From a checkpoint of a small mixture-of-experts model trained on Wikipedia.
Size: 12 layers, vocabulary 8192, 27.6M parameters.
Experts: 64 experts in each of 10 layers, 112 squared ReLU neurons an expert, a sigmoid router, a shared expert of 128 neurons.
Below are experts of layer 2 (counted from 0) of a mixture-of-experts language model. Rows are named router (the router's row for the expert), up (a neuron's input weights, with its number), down (a neuron's output weights, with its number) and show model dimensions 0-159. Each number is 500 + 25 x the weight over its row's rms, rounded and kept within 0 to 999. Numbers have three digits each.
Before each expert's rows: "gets" lists some tokens that make up at least twice as much of what it gets as of all text; "comes before" lists some tokens at least twice as common just after its tokens as in all text. This comes from a sample of Wikipedia text that the model never trained on. Tokens count by the router's weight.

# expert 21
gets: "\n", "ot", "pt", "\n ", "reat", "iot"
comes before: "|", "-", "\n", "==", "The", "==="
router:491519469525514484499495498451504506474509517488462458528465493490512532473496539528535476503466534465488501490482501508513481477492488516446460478468467506504486485505471491504509491507520505519546481506523504542534532522540510507536501519501490521493540484532522494512506495495511481501535507554526532504528527497528534520516533515479491532561460433473480531511533478528478502492520520488486515548526537509452550524519525466507520516473462501538550514517473489497482484468523502
up0:496477464514487518506480541487533513505498543473488505531501515468509478506504563501525514530490509532489510525506501522536535478509454470527502437500482533516490491522526492511531478519578508498474504508550475528489537492527515477525471527507521460485497492498529457530502494441485507506506519547504502486505484488535529506480509495500499550524536510512485526514527445498539500495511549506517467479550465498481522460524496520535508511482471462506493472503493498537517485514552479
down0:522475471488508466474489448497472469496492478505514500495456536506499523482540535504479519480479483489466516484510477503461460561526489568510456522498516494486487434542499494488486480484517515482465525458542457498504489532526491535509484525476490510449528511501469532509485525521512517492515487486472479496520517471473522492510502506496495480498536484499552481547501521497497454522505493535506491506512570523507482520480435527485504496464507478514469527528508544482502489486528517
up1:497501505514548513512532479507533501445509500490488470511520557500531507469455476531478484469475517518489487486539499509502522513548491536525500521498539521516527511470473508510535475500469505520482489484478520481471488490500455524515477495492539486504464486520526512528474463491459523487499480549481456534499563491511469480515537534496505507482504502496537498486517480515535516568535466458509514531486437523494525516523500515506513532492507511508505525495470563490529467460520491
down1:523505487482547475553515475516494499503497471513504526508523473475532485501523487449498462492514448521520516479515515499443527485472513486501506541504464467487425493524524470477455523516448470507482509475550524531504519523509498517533477479519486506512496497492479454490477484510472499490507518508518499504503510472484562432480501508466466509458506481458508486494506477479509493469459491538460480479507496509540509470502529502495464519528478433485519497506509513489468522516493475

# expert 31
gets: "est", "ation", "ine", " New", "ost", "ative"
comes before: " of", ",", " and", " in", " York", ":"
router:490528505548481509490480521476474521510493479515517475492486483516500504489454515547513493551496526505491503503471518517497505471460514466528499506446505508524555554461489482517493468522545529512500529526517507499531515498499523508507506500544496473467507512500523487478500491503479451490518497533506510537501503500533515489549474475485531506516462438473491513488533484534500490545557506465484503513479485568471502466509541468514532523482500543526511496536469469544486496469524458
up0:490511468502468468480499499494479517505521433559465541492523485520489543556482484486490455500481501463512471471455482543544499495473485484478506492515495511487488520496507456496513524470529456527546516495534474516538533468474483472494521473511516500462477515526456527444485462483495527469491486535475475497471481518489501538499466540534493518523479480481476545458501518489512496490484504513505514494524502490511542491529513464451520510501517475478514473471497482469535500502512512
down0:492490528483543494496523498490488515527508497468515455482494476532550523532497508497473521537504487469511495500568496492493516514555499488478521500545494492467513494483489484511538559515539516478491485484487496488519537481549499489516527478453478488494517463527523485499454467513457494498525471516453500524483471481489498526498511504489501527532463514460490469483473549483513497493512452506487508494487503527531537503463565540469475502491496488556515519493473534521495461464489539
up1:474526509481480500485455491481504446480482465512495465486518511505503531501456498536477515502461539489522540486523478517481506451516520465533485545487529454511531517522539490516508504547482493453502486490516493537518503493498515515518487512516512515494450480463517527503483518507514501507512568493515517518439530499502445499498513518505471509441479494491462506478513493567452527495524483491475487561440497505543506506495480490490517524493501478539496467482481488510498523473510505
down1:535474504487525511473492504492474502496472483496520550505479478511495515467521449437488452499537514511510471474504484476496503515484482459516494468472481513494503484476457496490499504462496473531497510451482515494505458497513547536469519479491483495497515489517527532506549526481500487436480523544493454529538515509514461539511506500474521477503506494469490474527498525510538467521490501539491522509506518511524408471507487451522461516535508531473514526503477484507529481536511494

# expert 43
gets: " |", ";", " —;", "|", ");", " that"
comes before: "\n", " ", " 0", " 1", " 2", " 3"
router:477510501504489516524445518500505515502518523532502503551437477530516491473488513529495473518509519445496501452487462507536489487471460468502467470491483516494528514488513508504530462508511503513509471540493486508516517512510517464505493527526408491468509491509517482465570462486481507512525515549535489519531509519480497486548497484529520531529486484502468495540484503511472508509543462447499484540495498520487493532537494472498510537479493542506513519505476493495467512479531504
up0:504464479490530533431486520461505476473462540496528510510517485479514476503525476538487503501506472499502506468519501502484525520497447476506509527544465490449487510475549470476515517530515505464496496494511465531432510480518510521459482510495448515486501487507506510499484522497484525471527468459509492543482523468511506475540487477502517515502497472462464525497425501501497520519481511485462448545506563511466509485473507466500509522484486503499484490503490530498471502463475483
down0:535521472480478507510475529533547481502540507490464512512522479486454509513506514498457541528515517521540486481501516531511512466526555477509535496516496526475486470493491545503519527506484533528475505536486536494500498460467486491500531468499512532522466473484516491509538509462513508523499492549516523473507496502494479484511524476549482480488480537563480519500485471519494546488512517519489524479503516532562477531516504469495498449557539458532498495487517514496538479509517458
up1:473466499502531534546459521485542481457488500480530484498451487492535504494552561422501473510497458487464506488478510478507492485537497509524502507497552546500525540516449544464493485489520479506486502481493466471525533481490494491486523514497471497495483490511524496489502534522470498491520490546486518480506527504483540482517479496505540519494512502538504481469512498428514511490531484545482543491513496521515526505504489509481502465469524545512494502500521464526559515517503498
down1:488495481484472507445490528483482476544501498488463492523510509503487467482479449509529529485518486554508515468500495452488499491446551505483482516509539518477485526468510493505472548521497533519487501531504533501488459526493511525507492491426512453519506507488486490503496472462512462485501533480493481482498506493539503538513535499506506493569421521493489517512540521514538518495493538492486530514452517476493486499466513486526494514477490505483478518531466458489453499517524495

# expert 16
gets: "ers", "az", "ors", "ens", "iz", "o"
comes before: ",", " (", " and", ":", "e", "on"
router:502469465546496470505453563488504480525454465518537460496467493511474540493504488547503499484501466482479533502475504501530483492499476461523498513479500514516515496532441482504476458505537525535514504483491470493531508525517512453498544490520483541503560541543521521466493495452536491499522521530500499516494533487485481506510541486466516516523491455513470523491492516546502479510496496487517549535503479523487545524485456487493491553496485508504498501513493489481498522465525528
up0:508483482510471506506525515461500493546472496467502554504469484451492457474489507520526488516479492506449479499492536530512470493503509539547497515532516475508469490492449474480528485481499480444466514507480494498517498513493469492457557476499509554489514508543531511481488508447530498514487518521493454463522523484516496528517520519530489501492492485494451542506504497509491502488511498509519508522482503478519551559555499472559540487503537481515465503496509495552482501473492484
down0:514517495513541483519526493510510460505509540514434472473504501525464481499470484530538482515495524534489542452463503532506505508502493508540532499465483511482517531518506491495495503543463515491535475481512452504512506513531504538532469520517476495514508531524501543472483470526492512504512534517546519569477527503505480493541471509524499501485513515453522488518499511491489547512465513527505473505470495489538464462518475470538469529474532484533502527505456515477469474552491522
up1:495488485466496506509485503487479498474447503472509494477451542471483492439474486468510492504540486477540486491463478498519496481449484489489489478474497497526499498536497482495503504484521480546555488485496505510542507473462483533501488511517476507497520519554552521508513469508500528475545502491493465471519504524478504476467513532462483466501475509546441570496487509504497490515477548512498513540505527533505502485505521534496505527546476531495522492531530440540507527516483490
down1:527514455489475510476506491500513487498508522520517494512542459522467500488479488539478484499479500485497497519494557515510528541531501501513452492474520510466550460511539499525502530515503508515501550480544496519497507482532536456505494511475474465474512523479503483482502495507500485530519460485478493544488488492482506446481533526516539485509477481458556524490461513482529520427533488527521498463519517477491465489463500509482490500477543543467484544502546445492489487488507493

# expert 5
gets: ".", ":", "-", ").", ".\"", "\"."
comes before: "\n", " The", " In", " He", " It", " She"
router:495462483546461516506496516525540492507493529522522489558479508514550518481467532530526494480471549486499511487475508501495491477474468469436522494491506504526514525499485479480503450525549488515505475533493504526517452547538486468502525490505500523511513541526483465450522504477487480506511535526498512503556490490505497483523513471508500541505505490506491511534546536516507497523532448512481491522509490559506517495555523474506513508525512520568508486481511499531471504484525486
up0:522522492530528539497560510514481487496535534503448505500476506569485496487487535508522497465500493475491484486511488472481467518519495499439524471512456516510506533568529494516541521525487494503522532481483473478487482518449484530458524548505493479502524493463496479503499498525447496521519542543487500425491496449506496524489526474490544507538472488509489484528522533495493493459534489495473478523494489520492522498473486526468515485507505512507495477501479509501506517448473483
down0:456478470490520472490509477583525466510497496530495505477480492517498444496501488471530488496506493497498488501523496492549526492514502507488467502483518498485505486466506479487445508545454478507494467522498508484521482471472544493525496484498522491519465512477473513517557461559525509501509517514473503532511522536528463514495550533518516489517488489502490517502516491466484510478516484457514471498508505446500569460492521519487497471525515521485505529528546472455502524518501433
up1:542501508536509518505533526527492459494509501466490445503521501504535519487494458511483469488499512509534513490508508508507489475472500551526496522489520515442484543501504490500562515548506471479506498503493487511468526511526532521505519512487491521542473506515483524490506520524469465539513516477502497477507499498489493520452514476455523531522482521508500492535520542483528533497532437468528517508500499541540489519487469551432552484513468546522536507498503508486513519548473499
down1:485421448466495467477524481553478536470499489524505473473467512487493488516508507470486539479528487529487444472504503507465494503578496531479531489483511504519463515481512514496529489518508501516518493460494469496521500451514514491517560478511488478560499506523521523482502465480451491466505492488504507467496487525501468485492496456492493500488481512516506513531525490479531530493503478506512496478468506498448481526479503480497510476551534505492511477528536462524515497566494507

# expert 6
gets: " of", " to", " in", " for", " as", " by"
comes before: " the", " a", " his", " an", " be", " their"
router:514529498516476484468471539505491451502504495536505518488452470522551500472515540522507480476450496475499495480508501569514498494493470478471480495523468520487501494465519523490490481498521499528558503538495483474517512497500514460500536491552496493477523526534516500523520460489451455540551512515490499513517525526479527460508543521507479493520469492471475528504544504511527493518516497498488501516512519537472536550509508480537495498485503568527509511475534487550477513495527495
up0:514482503514462466505448501503481503470504514498507520511518497472509514473470478470525522487548457511505475468488530526452499506503527487473517514501463495471534504512510525508479492508530513507527504486513497547558483485533476469521499468538528474507501493518490518452496537507490520441518533507483488524473521484525469423464486497502496535533480524480474495483461516479499439454446487495477490445516511496484497507487450465493507527464485505495548459488490479493515477491483502
down0:475490435489533474448534485497499467490492491521462485505494512540517490496552482525478494530463533528475464478489525547524487485512502481497514519479479542517475478492448500487489532491522508488518468546537542485533505486464484482507473509513531493508495459493467551540462483443499514505474488499488503474514481525513519529502538514519495478510446461481506512510460497518541527528505525458509544495448515531504524493470526511516493500517478500467519503506506456512481470483490493
up1:520529495502485508488473526537521503499538492518468461516541528533509495483464501476544517482516513541506527493493486520534514464472492516475478502473511498500466510497456524477454486499479472493519485518479432499498504458522462528484478489506482513477461519499513500487474538494524499523458499506516479500516554560470491496537507503459501519504479480517482510486522468522496542541526485504512490497499489484503505520465467521451547530499536502508534427481550511527530528547513500
down1:497477498509533493472548473497500492511463504486477519537512517502519492470522488542540479483513495478459519477508498518471498480520511521497443525506458532493481476531551498494517491466511569514509506522445493504479460504479537502534501512511511543510483486490509498535526524514499505475536503491516485472477451460468513506518474512530525491488533470481521499569474517504520503513493489513452479499515527491523505459498477487494481486552492510476424480488489560493527481456523490

# expert 58
gets: ".", "le", "us", "les", "te", ")."
comes before: "\n", " The", " He", " In", " It", "S"
router:515494477520505528511511535512480482471518517561487516547495487520529514496490547496534508476447512488485491494501510502504483517458469495491490534488445515571490517511492498525525489497523497539516451526495471496493465549512526510482515455530458534513509539495491488481531497490493490493509537525524517507522499502520531510496506498507479504505491454464457535523491531529521494505524484507499487545496453485463517526515519461541562535506480565480553512539507488517519495490487502
up0:515519508530497523541521432467514482502506436529488501505462516470502522485495524492511486509490526470495536500557553494554511473478506470496532452504481470500486491487473487506477513501540520474452520499477486523511466510497499494483515488529485502489477509476544481460493515473512522458526541494469467538498527505538513519513514476482531450471488477515525455471467491471518538510513513472515501505490527512468512498464498512546524475502471516495501475458461499511504542526530534
down0:512513492468578459541500499553517492474555558510492478504502462542499456497496495522510470511519538497513506533534486483470488510526507548508505537444532479491514510483499477484478509499481500502530551500521451522503524523476488500476499497514495552503509514505443485435476530502508476522463469499513518487474502480538529520483484513500511522505503491512501509463505523497533510483501487476495523520530438496489482487488505474495458519499490491487512497500555473497525497460479551
up1:496479529492465494514481508478516514506508519501463473532530521516523495508480517460514540533527528516514492511502510505511521526474541520476564487483475486511463520515499494525496515474528517521439487510473501532470528514533480471514512507523437544486529477481517565494481490471444544506514515518516501502550473527507507511531484533473514500497503519511488518506497466517521468519525489542498507509546522507544490517499579474507467507515560503504487479500481458463528507503490517
down1:501530477506546446497510519464514501509502508482464502514514531476496483504492495496538507479522488511511577509472540477499472486493539531512482497537490513468463514507531526530500544508497517496517504495540476491499504490500427495468500461514507584542503486437493534499464515496503495503482489513506531496456501519476526490498497508493488490512529477506499472509464495484513468467496532513522553457445451469534505512471501500530470514493540486481511488495482491521505484478480551

# expert 18
gets: ".", ").", "\".", ".\"", " .", " In"
comes before: "\n", " The", " In", " He", " It", " She"
router:495503455529481554517494576492498507518501510507503495546467523496557509466482554519479476499485508484496516486472506535514465492495488490454481484499506516549508540473506477527497486512524509536489477541508482503547492512524547472516497504553499518469487547508498460495520487474503470483517524502495483509523504492494535499474503479508508494502486514493427514509497522522483504489563487501493499565478538517487506516531506502533531534505477514539554488538495502545474497489519538
up0:477522534461519475503496497535484482548474503487487502444515500503479516510488529466491509464486489497476480516480515512529465512525560500516521508464499525509551559499479470512481514513513506510517501436495535503488494488510490511502543478512460501487487523486523463500504498496490473480502471439456529515526519469521501511479534508506513491468517505518524509529552456528508494473493472490507530505496522524481546526466483537471523476466525526490498479491469499511467525562563462
down0:486490512544549473523516489509510542461503500501468519510508513454508512571487504505500477510526506515465512529474518495474470529507499511531493459534482492477462504512494541462482494503483497479484496472511482521488526524462512463516461491542502441543497514492510541464503510531473483493512479541540496446475491517498502480488498484477493463462459492467470485518484482488490534514549501492488526519511455477483518500502530447488485536551470472508460478498515490451520481480524522
up1:541461487463449462506501529481472498478497503503522466539521485462518496525479548435501476498482531478470523470481510516502541509479456527489508533477492479448507481504480483526541530539479497463463478511514477489538510514550532461520535486545500488527511475468512500510495518515492514470511474541537467501490497487479470482497515492493530515489497502496480533492483513525486533510486471470486520545545526491515495469496494485507482496549489493525538535544504516513526441511497489
down1:461481485497517513563501489494524475509467496479460534477534460501488518521499460502501503534527510519550420486495531516447495450500522522471530479487477494536478488531494524501443489506488476505484439506477478499480501447520505518558501523540514492477459491475494544475507484487489500491494486492509497455475487488466506508490521536488522509512459505505530476498499535527503500454481550480533517554495503481497471536498492498514513504483511524511502463527497475519496498524500461

# expert 17
gets: " in", " to", " for", " at", " on", " from"
comes before: " the", " a", " his", " be", " their", " an"
router:486474509490444500473475527520532498469484518509473481475436520530576520464514524516514464497495521453498483482520463530516519463467460497478454495473470531515516488500493506497502481547530514484512483505518465488484507515480529490511509511517484495496526526501491483482510462471470472493515506492500491515565526485515554463491506500519476501522478478490470520493557494514520471494513460513464445520503502527494506565517510507493501494498509565512492551511480509508470525492535490
up0:555513471491496491511495502497496500476494571502475479503506500497512489518487458521517481534509493507478531549482497511574541502458533528513513479528490484518538482519445510502500518507502500525486509505491524468481500463517502476497483403516500510509533521508498495521500497485505550520483503557500480481522512497551482569482523466456499512516472514520546529502495498512537513501510474434489522483469536480529495476496479477463504511495507511484504492495496521474522482537468497
down0:515508487490535455459510509551482535526523506476507523474518514498462479558540559496468486515501469504502529502508491510508474540555501506492498555492468532507485529497537505523518497488505521522460488508509553483507508466518466513526525489555518488533469518499478523471482513524467532531481478481518489479507513499492521502490528497512486476516520521499494504479512460536509508471503494517535443474525518538498500513509562495559466513537496521461475506448498495538500475496521515
up1:526490473489490519439522498504485498476526490542554547487538495476503521488458545511549469532514509519458452465524506502479434503539500449498481454494503480506455507498490487519513515504497506465454472487510482475512497530510486471519521468511509495504531489478504514500539522488477517517474495510464481499502448502474492483525521472458478484483470439528417467512468501502505456504485523502483506530530460507491490506502515516520508471475516529517484502478493492498523496516502492
down1:482536506502491484489525523486535499500498524484490503505475528539509504501492477511493510498543527508536494518474525494500542484485494503537481520493461495524536512529519531491506537492494560512494539472470510485519508476461524505495481482473470541526501492467484468465518493526487468458487526506506435490521484500502545484505502538508500462529503457497524533478554450438452537477498499488511558484508520511538526451495506470492553516474501457528514501448505494508510467493503507

# expert 39
gets: ",", "),", "\",", ")", ";", ".,"
comes before: " and", " which", " but", " the", "000", " he"
router:488508514538479521458492525490500494477505501540494481515444484481551503476451503517520482508478549478480510471462480528539449458475482440519503481472489511532479508488493507472496501473520512497480458484467467506529494521558507486475511543510471516481551486520510470490536462440493490498539495523517501523491496455530505500501517502507499515536434470488480532528476528492533518504529523508459510519516486505496504527517486526502520540482472535531521483496501531520496525491531514
up0:494495528511487463498528533510465529497514485488488514520474445504514518504540502522507496506506499531524536474499531501520490495476482504504491512424504485504488515505489520496488488498508516463516474460498461517498525447488505457504474503518494483461499484519499532483532484535456469517493516399505511484530519474490536493477497471538504526518513528467520489498549482533549511500492519558524503516510486492482505498471510534473499447492516506469562463527474487522496474480550496
down0:477522495561532494496490505497518506536479505511536506516452517512510452487455462453510479489466510504502523540537494516519490536491536481516548459514502472477484501490539508471456525500488518476488550480500491471486490537502478509529519502507472484509492471472495472457466572479483502470512469537451523473492458503516503496491492487463507483443513503529511518515493538484529515461489507512527494509529496481522490511496514480566528493540515451492509492464486516486501474517508470
up1:525521507520500557559509506527475473500510486513471495489454497508531503465496479508536439528474536501497542541459447542507503541451477480511544468541517503483478477514513541490524541492486550497478474472468506494488537514507466513502497482509507525476499480502470470502518472490487519491475475487506451530519497482517515531541498511522522523529486506499459475500486505497464553525506545506495489511512484487481521495488490538550533537498478474505536534488504511512527534510502511
down1:495517522509497470507524462499537537543501481523487499489518513493523425501509479474529508519499477506517510499488562463473425475533512511489523485496496494476480518508508504501494508490481495511502504465526446501508516460507458477486520508490502535550544479479471527482526495483500525500522461555510526486495499516510506492451522537501540487507532503509493505488492493480573479472473537498483514447484518485572501527449467487507493493519545494496489475527508461502519492507476506

# expert 27
gets: " 1", " 3", " 2", " 4", " 6", " 5"
comes before: " |", "–", ".", ",", ";", "th"
router:530495485498477482493485499486533494479508458495471485497482475497517534440467527499476507484445541495517489483502517513540500488466437511474500494432474512530505504502494456492521436473496522485520491526474454488498490518495536471489528503526488504453552535538507462520570525460487469504540533525488487519495501504509493492528502525513517515516495486528444509516539511541488487502525516512489512533505512506490519543490493499501511518494525534558522508517493522511468493485471466
up0:506478516470529453484566492511465513515512495517465528496408447467486481516481500531497537488494495495473495514505509525474507514478496461481508521492519546492507519477500500502514517476516497475486477510477453454539535479534467473539476516524489487540496511493483511505505506548491486467515485475534520479569494501503540508481494501505491500505484477527497472522475509511528492474475463473504539521509534513495465445513535514510492526509472496447491504483487492436501506530512472
down0:494492485516481530451514526465501520501462479486509475504518480506514520526533507501471486521460493495484514540485467486510529505489511528530503523477495506496495477494537522492491490491500524495441500506558485535519508477475476496485468518487496496506463478547508479456547480497525504492521505497495469476483478540510464475458497511484486516500467529528521481520548499511516557543505460493544454484482488505507486479519496480508481457537515476496506558433431515514470543487528529
up1:509543506538477494521475491506486517493525468528487491500490517482499513488484470558508478462533529520557510485521545517489516460500454494490533522516461490486484506464513490508538523508524518416494526497506522500514509508496529509488499490472524517452501494538522490466532495468530535484475467531531482487471509459505568480464485452508496499523525506517538457465500476531474492522511486496515504467529517516544509479490523509523505538479508507467506510479486544519540463496488478
down1:461515492544496515485461528503495506526538558523524504499490479482458521542520497490513516493535513488494472464474472484490465521515527484541481502479500526533488464525512515476503497491478507549495490468471444548478462468519475481528483514495495469487519505479499526532477527487552483485526520479485518490493513479469485497521475497443496478480466498470536550465534481474498527508475513486494543508523469490534510476521507499548539523529545472527514500513460527514501485478540529

# expert 2
gets: "\n", "==", "\n ", "===", "\n\n", "|---|---|---|---"
comes before: "|", "-", "\n", "==", "The", "==="
router:491508467531479519490492506508495507460485507491474492534476514482496546443442520509490515502482499468529471503481487513503488488482503464474467478498494569480508490506476514469532493502521512515511513500509505483545516534520526510512505515503484501477573476521493509538505527486518483531524534518549492528535539520508528510536497526513499529534486454463433508523487495546494519494529511496493497577533527528464549518512505464496497499497466509555539501521472507513494496471506499
up0:511511528459514523472519490469468485487470434492513488515447502465487492514521528521530504493540488484500482508470491451546531507482490468504490507498521529510517472471475474488492488495491501523535470506500475547514461540452520496505490488477494496464491515520549487519517527490490473520462509496509488495533527478492501472487533551524494508533517488481480552520486478498524502520506520533528507494493509456504513456478514521501407516497501500464472490479569534480473487469507474
down0:514540489476502517498457500508503488510501479481468526521465471500469493451505532527544494557514515498537549494494468511500516466501542512525475481480543534510492490548509493537490462486509474514516500501469512482520524451497555494481498474529475470507528506461500470496488465462466537517516498501477500493483471466489480499467459540542553487492505484503527515503511497453499490458500543492477501482491509462489539469508480512490518539465493555473500522503479471464526534489488483
up1:487496468489484558478454480521483505509525506521502545475460499462508469461433518509444539513510533487442467515478484539497493508521477494502470502469506546511496537515509523516522531499467469513466553487468491534521554490472524488469511478498425501465519533501530542485538489506499521458470510495475478491495473490467481515505504514504480493473503475502484495475474479526483495519490507515478502526494480543494485496518495518507536494543483496531528473480538493537496489499491478
down1:469544508544493464496525480482488498499499521460487502496520435527522470514492512542507450464489507507484466526476518529514501549479529520498503470550516515518528489489512539528546494487525511440501490496545502526471500499477493512478444491514520505437491512487528516522492509484514511493480528518481497492500474490494479512536501541493452469508508527508494463457502502535475510526493475520516529475490499528548503533515448470498447484535487525487479555478468507494514501524528505

# expert 44
gets: " of", " to", " with", " from", " for", " by"
comes before: " the", " a", " his", " be", " their", " an"
router:496526494516473473459483531525470500500494497512497510501465504527550490479487524531501490482496530461514509497495470555540510501493464489479478521502460505509469485482498486455498452514538490518538487557513500491512522504483543458540494526535472498478543535512501524514552460479486485516520494514504531503502549478470517454520535520503476478534482466464491507518545515534523491526534489504508506525508503517474535525496515498528492508494493570565519513482519517533512529489543504
up0:504440505521506513526514504507492489524499511497477461495486466529546538517469543530534515525514510462507529543495516470498477483534486540525500500491500464485520509510511517545480510498468489506473486475534528512485530516475539482453538469494505553459497493467501498496524524514531487486504522508498497514505490462516494490514505458509525472479503528437484472517535488491554513529507524481522505486514454533492522491530483477508528508490522490487454499505450522481548447471521437
down0:512499459515484495465513527513472493461499531519524507533470501475495496529489503499516517504455501530558487504526486495515464511456476480512513515498485519537479468479529515455497501465491552503539493549440471507487541501515510525488511466514473501475478507530492504515464484472519506490503481505465532486485547531499522492537502514503488497458511519519536513503484489528468538559481471513561513457517503529469530448453498505495500488452497515516458481465489512536505495530515530
up1:466469531470477471515517504486482500509447513518508552519494495497518482495478504471481505516476524491519513511482507457526488502499466475480547476510538505491501483511512520484527509476504519476487491459523481452489485509528522543505516502509444467485525496523511539520503487464462489484533491521539561485510508506549525454511527535453469521527501456506484507519448457530532486476503518498509506498497501488506476500501513484524533468477469532556472446502466522504557467477502488
down1:530479506477458504505475540521471479491515493516475552500503476542538526469560465459521467512507477505476486515500519522471508497478507521486549477554531465543487520514494535451497517496478484462487505491525509485517509451487460513520490516484524520531533504465485491534503466512545505513481505518515472470512560498518520507487506488527490471485513533533553508458494479452467506463521525499499506486533453488523506470490512531493466507512474495467491513503525485509491509518489558

# expert 28
gets: " ", "z", "ov", "ab", "v", "ang"
comes before: " |", "an", "ar", "el", "á", " "
router:477485485529471492503472497486498482501504473497470476491462506538516513473509513518471495518480497475534501480503504517549449513459511451503479510446498528531479489518515488496514467488495513503459477525474499472528465542485465461521543489520498498519503500533498485504506465443492454565525504521506550510566518494510513502519530499441503533535492481520492518497514524517472512504498461481499517536509501497494510566565478490515501513463499487541518536529469490523492497500535503
up0:500480481493486512496555532530559510502491519508514473527492550501498481482515502538504460543544486477509489486513550493520463526524488507508545483523483501483466480539493564509511479496490455528502465476523514465538469528506515485499501493498516457522495522467511500502495540489554484509496520477461499517515499504483472510469518496474501514504481479513484480488520518537509487473477476495510585499521507525480511533541509473520494442480501544546513504548532466522511479497513474
down0:508515515514539549486499519504480520538467544526482475496435510512495521475513517515495508497494477519487456545535482481495472497516469459515502513517536500524534534497488489456482521475507485484522529503490499526503495503449502469513540465563484524503485513504500453506515437505500478519492476547530549475517523519527497526482466504520489517538521525469553488503491497513517537487501496525503493497540485529483485469504539511468516483447488484514536499530525559513530483529486477
up1:497484485519462487557457538511507536461542531477517458522487499497469496468503508531494485472485512480514471506514503484502467507496498460539460522517497502483477474526534519531494484482482514448506481548524504496522481487508469507496519451551509541513516543541495539476506492477481506516552497504489511489485465515527525468526534504474509503536499504516537505479570535532521502487512498501488518472513507458506478525521501481521517525550523535464502482549476549498479502516516470
down1:511464511515492456494502493512483476543501511516506533510484478489535475457509502507517500481480478521509508489541516524500508575449464476496510506490501474514469533481501504496478518531481514486442458535485504508483543495490493474529523481512502549495500511511519513524486485478521452510524506514517529553476470499516499549524495522543509512512516501531533523483509505494525447493493442568500522461495487563487468529482444490506474466468500491501490545516500504508520468472520511

# expert 57
gets: " of", " in", " for", " on", " with", " from"
comes before: " the", " a", " his", " their", " an", " its"
router:512507501498487484473474525520502489516492474510519480507452518553551481483498543523505464482482511474501518468491501530532487506485477455490476482509448517486470495486469531482514444488495490512573506545525476470530493502491524469526532508567484476482560515531488490528516480501472471499528525501486520509523543499508506475514518539492489494533454489483475513490560529515489462525513506493481471524528515539463507506520523487536491503508513562513492513498487496548486509498531518
up0:472546464527513454486516512485498479507488519529501495502467550533507510518491499511467469482522532521477472426511487487520490522505470497476472473515504481506456493468501496510523500518486502502514552464534463542562475485519486514475511491526499507495559530508505455514499513511552468523506498543490539506493488524472508520493494500441514481504499493491495459516496487491510468496533517509545519563529501533500460494507462496482525521461498481517440501490487512524488531518458522
down0:472508527501516478479481460495519554542500502547512466510502486473493505525519470515511494508501500497559527486544515511478524458487534502538504520484475425478491470562507531527524486524468488476484489513506523515519519513490540476500536517516498510482438493434504500493501492498488542481527513513534456520474506511525514491489497543526490504491498531499479479482451504513474511479506473513502452447500502495485508537463463485531502489521529501478500491511560507495476538522519532
up1:490472500502533476476504494465477486495465537550510469498454489478493526555472510502545471503486527525514469441492478521509498509468486503480503455505538490515503489514502500502517458523492498497472517520494502506514501446469515490565495522492530503508480506556486487451494510438538478490470520478532480497505511541500516491533455485499478508517508481467480466454516443518517469536502505505464531518478501480459499531508517479528501458516533517454520491524505480488475499480522466
down1:465488541519501558498505532526516527518511467452486494496476491512473479436526520491527524537542502456499481496515530477477535524524510471506473484511444499505528500509534482500487511508471500502497519520512476495474491481519486514503462481507480453539526443486487481520474495524501513458501492540516440480495513466490516516513525510465507510521492505493529535520500491473486474476458509513502494529480513520483518552431471492471554522442489478508505487498488523468487509538533492